Weights of a small mixture-of-experts language model, trained from scratch on English Wikipedia.
Size: 11 layers, width 128, vocabulary 8192, 4.83M parameters.
Experts: 32 SwiGLU neurons an expert, a sigmoid router.
Training: a variant of Adam for the experts, 5771 steps.
Below are experts of layer 2 (counted from 0) of a mixture-of-experts language model. Rows are named router (the router's row for the expert), gate (a neuron's input weights, with its number), up (a neuron's input weights, with its number), down (a neuron's output weights, with its number) and show model dimensions 0-127. Each number is 128 + 24 x the weight over its row's rms, rounded and kept within 0 to 255. Numbers have three digits each.
After each expert's rows: "raises" lists some tokens whose logits its average output raises strongly, later layers aside; "gets" lists some tokens that make up at least twice as much of what it gets as of all text. This comes from a sample of Wikipedia text that the model never trained on. Tokens count by the router's weight.

# expert 9
router:129114106143105114124132151104151127101135109086140133145147184104150088123108110131161138195130138122146124126143132139144153148168102094104118096095145115144116099171145136103121149152155169103114171162132148145133119108103152148096165107116174123104143123131136146156169151118095112136183141139144144089120142176140127152165142144108141125099119146122120165136120089134093126167176
gate0:138096123131158093139119088106132131129110167134111095121114116101125169122100120131139131135111130140062125139086139124149159127129117152175145140128101071130118111140108106100144132164143154117097102104113106188130095129129146143119123146182109066139114148143111136135129150056082128143144135117130131142132125130136126168155114129095145119146106109107109167171075110101123152129097
up0:140079136126119154114108105154103130071109102116095157163154138178160117132142167134137149104130167127128127104117048136142147149135097096121115155160134152116097148104152110132153131126108113148174134151131097129133152123120107121125147134134152141164126098163133167125146149120124137134121117104138166135153120105110117144115145099172111085137114147141063105175124081152155095135136
down0:096135141115156150185163123131141107106151107124188127106136117089152123157101113130123119126080121120143165139117130100122124124152090121121123128119125162113135157154169106120114135121146081131114100163154144140173115125146105097146125148163106112145082149114078153092102095138118116115084131144101119143139148087120110126091181149174118140108128100148169090086138114125146154139144
gate1:116121072125086146079125138104063114166137120162126135143130116158099143155124130114149152103109112111120124148112095129145124088177119108095098144119112135124135163097126100099118146112142126113132140119062143154103140113093156159143097125137178142123121114130127106130098080157077121148159144107142126109124091172143142126149095104139100112127088123133125121123084095118098127089120
up1:151138138137081129094161134134134142161113147096180128131147140121111132121125118086145122125098090070135146126117119105147137084145177128116136116120118147141119136134130159110124156188135135087117097116139136131114116157114149194141136121147117134128124161162143126076119111167138159151140105124143163137101099134124163127145123138083115167129149186115125147093086115060133124136106
down1:121107168124191124167142109103149135085113144113131127170131123125140109129094140129101123117129141120154112118188154114112134145128113167138125112144108119161129117163080113179079148113125098134123144165155133112139134115149109103103141111140091106098144159131107131107154123102134100072097144134138114115139160109118171092120184134173116135149126124088106137140181176124124120111146
raises: "ures", "nal", "ly", "ood", "uda", "uth"
gets: ".", " of", "e", "l", "A", "al"

# expert 10
router:121093126135162135129122170103129133150164086145120196150135128128099138146126140125094113145096148132144127126130129112093150138161113129112131105166154098137163154128108171133151165126099165144148101172145128133095100150128137126069112129157170158100142119146100154147121158141120125104122140090145144143092148121139154113128175204148141160116138142106148124145155085112132153097144
gate8:138103131188130127107147139146125132193149148150099168163119089136125126136160147128130165103161142123157182089184085152116135124131186117133117158144137120125090143111131149142151143118137105091113100108109117125122114105167145171114075108131106147111151154149130105098112168132105146143124152164154163151154139140138143120134090109156109145152130160122132144117116139146105097146103
up8:134164144172155162134123143120139111138130137157110121083131102122105151143183172126162142104142124179164138108104170118093151089153139111115088118155132124124132153163142127117108159124122086086132098126141086151100171169141144134152115130129163142104139117111137115157113143089149161138123105143131162171136090161116131088118140132185146170138124129120132095121132109129142168103119
down8:140201143129127119130131134125123146127127153106140155149145159196131143130113125112169127140114100156118113132137119137142120119100119127153106100164085129170129105114105107127125122172148129116132122168112099137116130092138117153162123120142174097165122140132188153130151137136134111105136124077134145115093138107131060140143166127104132091154137162161148109100191104145102119088144
gate9:107117149109123118122103033120126137167102126106114117127133081081152157139137132138103140095143122124063118121119131107117151140123123126087147140136127179141124108131130129165183121089115103139146118127147144163110146097092085111125125119127125112121101136113121127135087132087095144071106078122115137160131149134177130147118137122103121147142132140126139117112123133195165134102130
up9:105147160173102116131128125101128174122115101093140123112122091102095092161121138131111115146174124138171157143097129129095141130086121088146140105138121099132122098171110147128119123133137129146116094118139163164161185112145113158148128132158140131157079070167117135155114120153111133125139099163159143108177134116114132152155144122095153153130115092109151105160115122111076140142147
down9:137160131134126121095140069128127152144134152146139142132140147141097160089146115132131129139090139165152092146126128132127118150109149139084114089124141114132089122134178159106126152169157157114125153105127156135177141101106098103152124148117127138115142113177132140147102128150140124100090135112158157120130084135121178061113171142134068134111126110098167105096135134158126099129090
raises: "ices", "icient", "fect"
gets: " |", "-", ".", "|", "=", ")"

# expert 4
router:146174150113111143120125162155124117098087092113151151120102173126144078106146131105125117142117130128143134127177158104141144148110124133138119081138170142141145105172159131109133149125101106116109138189160127111152121152111109122092136135177131119119121111090143154131162121123132072149156179160130093092143132119130151111130167165120106102094133130146115147100151154108142117165178
gate0:148121127136124084129122138171114126154115134126166145187120103107128136126139127093130114115157082112076127127123145146129110143089144149162165110121127126158137140126086128141123112140118146150142135109126206113131116123137142123098120093135078141149069113117069162130155123095134142154132152110133147108137192140105115149132104109097111120159135108141175142090116163162088118147114
up0:145136139115142108147116137175105104127113114116155113163124123129126154102137174106135129083130103081126110112131161134112156162092092120152109114136124152148103116141151134083109133125094116142180113134137147151127147142132076092103130140153132139094135097078085115138124163092111154122149157089160128129125170108109137169158163115103115115123117109178150132057135145130124108119169
down0:104123146113131149140097161119125124125121116136131124120170124114161158098133165163138146105151118099170111117160131100119101151130124107160098124132127134175077105151153156131112138140093121138184149210078124138173127096127082120087137119112106129098154133137143114135109114144128117129185115145139091092093115103108127135141117096123115094116092126158162135090117119102104130139157
gate1:115099097128090116163144119139109142163132132143099126147131129114122116093111086136119155174135125107096112118075128099176098105093114126152130138107109154129138092110090092151123143111137111136096093097129172115147121150128122128129129167090146113141141114135106144135125127080125114144135098135089145182110103102121105157126077085132120152183106090126155185159097122138110153130121
up1:124116121136122138116098072136174160117111100135129115136113129132139130150133168084145145167117187156152176105145118131140133123159123122166135145121125138136108136139122148147129092129159063159143132116120111144142138153142107103139115157095110107166155139125134113133123141163126130083131098123163123139173088157142100188121150115098105103081179152131095106099112096103123109140090
down1:102083144152154113120102101135166169113120068126136136116125123161137150132099143122128147105135136124167180104115106129147129109140128142134115167126123157133144094119140138160123097141143091129149135096115107139130119120134122065138127129108089098096114066119151129159149099158136135088129073138127137134156112134137122154131156115109103101061167131094090134076117101152134110148103
raises: "eva", "ages", "ement", "mont", "apt", "wards"
gets: "s", "e", "a", "y", "on", "n"

# expert 13
router:111130094146109130148110140095115131102139109164129099108165114137147154130154111194114168146106150133164138155147151122147153095168102153144129134135140117110162154112159081145132106090095149122117152146093115109140123144128079164139112098072137106121127159156131127134078119114126100122099113113134136151131111098106176123134116153152116076147148090114128155155158126083083129146144
gate0:115163148153133143159129153125127140146117115115086117129116134092121127115114163074169094131121127193138133135119124161153109115105114094140089091109158120155106156156095151146148164109109120103166149112134147133106152169127130139128109143085156179114123169100129166140132178108115166120110098121108182169107144129142139126104131097126138181160111151128105121117125131151108142089132
up0:137108083135119100134133105119154111134125147136116149099115156154135113125126151171139110116060155092168126088122154122179155072116107100107127126121108092104132128104153148141100138117112093115092125135131143136134110081091084133128103115126156108149124149085141126171121143178077103100117134133158127107130086100103105109077112165127137122092157120151115135143125121117134158122097
down0:141134146152126141131155156123099193141109074149126154156122123132113171144150113172105145150161146122130112118135152148100140114110115145157112165116140161154116144100118138108101101119111166112122109093104114146167142105118172133091124141133145102114148100141090112123115089133156111175149181152133106113115101100114146105111152095156173087115122148088138200138120137138123123125131
gate1:060101083122114148135100074171138103136094127146129104166130111134139115143087149093119151102168104127107119134099121126137148073147129107104118102096084113119110122107137106164119119089148129130148108116093161157146136159138155147136131109146135142165161146126159125150139115110135141111111081109079157143085127112128109154132153114169162140129092122091121150154098129149159125111128
up1:132133116138157143119118106098145127138112152146157136145167160112094157147115143111129075138153150110079113154127144153128111124112097107092155115150124121145112104164124139148133133162155136167110102130119096128155106116145149152096121119144142159073149070097118112150122120081149133149098184133140087151133105139089130128137087149118158140142123128116189116158120125182097159095136
down1:111173105099136122135148099151148146138139121107143098147162125114176123113089134129120090114166133112130132147125212124135127122150152117108093101161141123140143124136153155137118167114121185118154152209116151118162129152102152112148138117120133114089141136142104163131125102136124120139138135119127145116116135106159121141173186133149123150158144131094129160093084168142138139117085
raises: " a", ",", ".", " that"
gets: " to", " in", " a", " with", " by", "ing"

# expert 6
router:091109099146156144093112140136100122148113162117127113162097115090095097102112102094106099156152085143109100118143138190142112118136092113133126179158094139163086125163121109143109107160120112124103114123110134148144092164152158162137132121149133080152103135146130159137127111124095129097117093099096169115133167113136134144122150136103179122154115126173126131137089091122138115138143
gate0:128123109140144091109157098186156144159103149161133100133097122094126154123138076143112126146134114134102143077130099139122078108114121159125166165137112126114121129138080109136158076123110170133103143095105127117164076110149160118156094103113086115158117083113137137088135129111125125100136123163117149132145147140123133124094132102132145160173127132139175158104140138167134112111111
up0:134089113158142119117165129126140106117103117114106153144171129147126128109137142110105091156125109119088141120126134136107129097117159118149136172126143134129143122156110125120088125154126116129100158099135179131151124101130105118069182138120125100155108135114090110149138115163161118144127165152209131094168132144113080151126111160117101113111165121161126149142105164132141079182122
down0:130123085110122100116144135074118073114114130128136115137109132118135155125120118130109143145122191135114155155143112138098147116162159141154156081154108097119144115132102115131127109120103142134130145225129153121105127120155121144119063090130149130124178161117133129152088121113129141088107154122185140133150103098112109113123132140178120136148138118150107103107115093090136110155126
gate1:126113092137070094143129092099121082176116127165125139108134104146116153092127116135132130123104153114102101147114155136139158127118086106150110110155073141157133147130126107165109144114081090113114153144140151152117140114120126109186151106133146105153139108117110120154142125148127130086138092138107174144106163147088154144096085130144179139112123150111170122103136089110093130138152
up1:121122137157140146165104141138110116114147127117112154116131128150106135149176124112145159121143115172160146142139103114089111139151107168105119128107164130133097152144122140083107087151137075177157116106133118145117144153153139125088104159119145096152096160115140091136139150161172137145143137080124139179138126119096087132091176103150107106165115098108134146144126151100127119121069
down1:087098081132127129133121144123124129141102110113122143102109160110132117143128140124099157139107108163131119139132116067106142166129100135115063100102134116137135118101090100126107148154149131151131149021152132125114121154119116122118110147101165093179127105147121121101178159142144149144160144113130091137110135143083143177128133091129132136113144097141107131146154122126138117151096
raises: "ies", "istic", "ists", "ood"
gets: "\n", "|", " was", " is", ":", " ("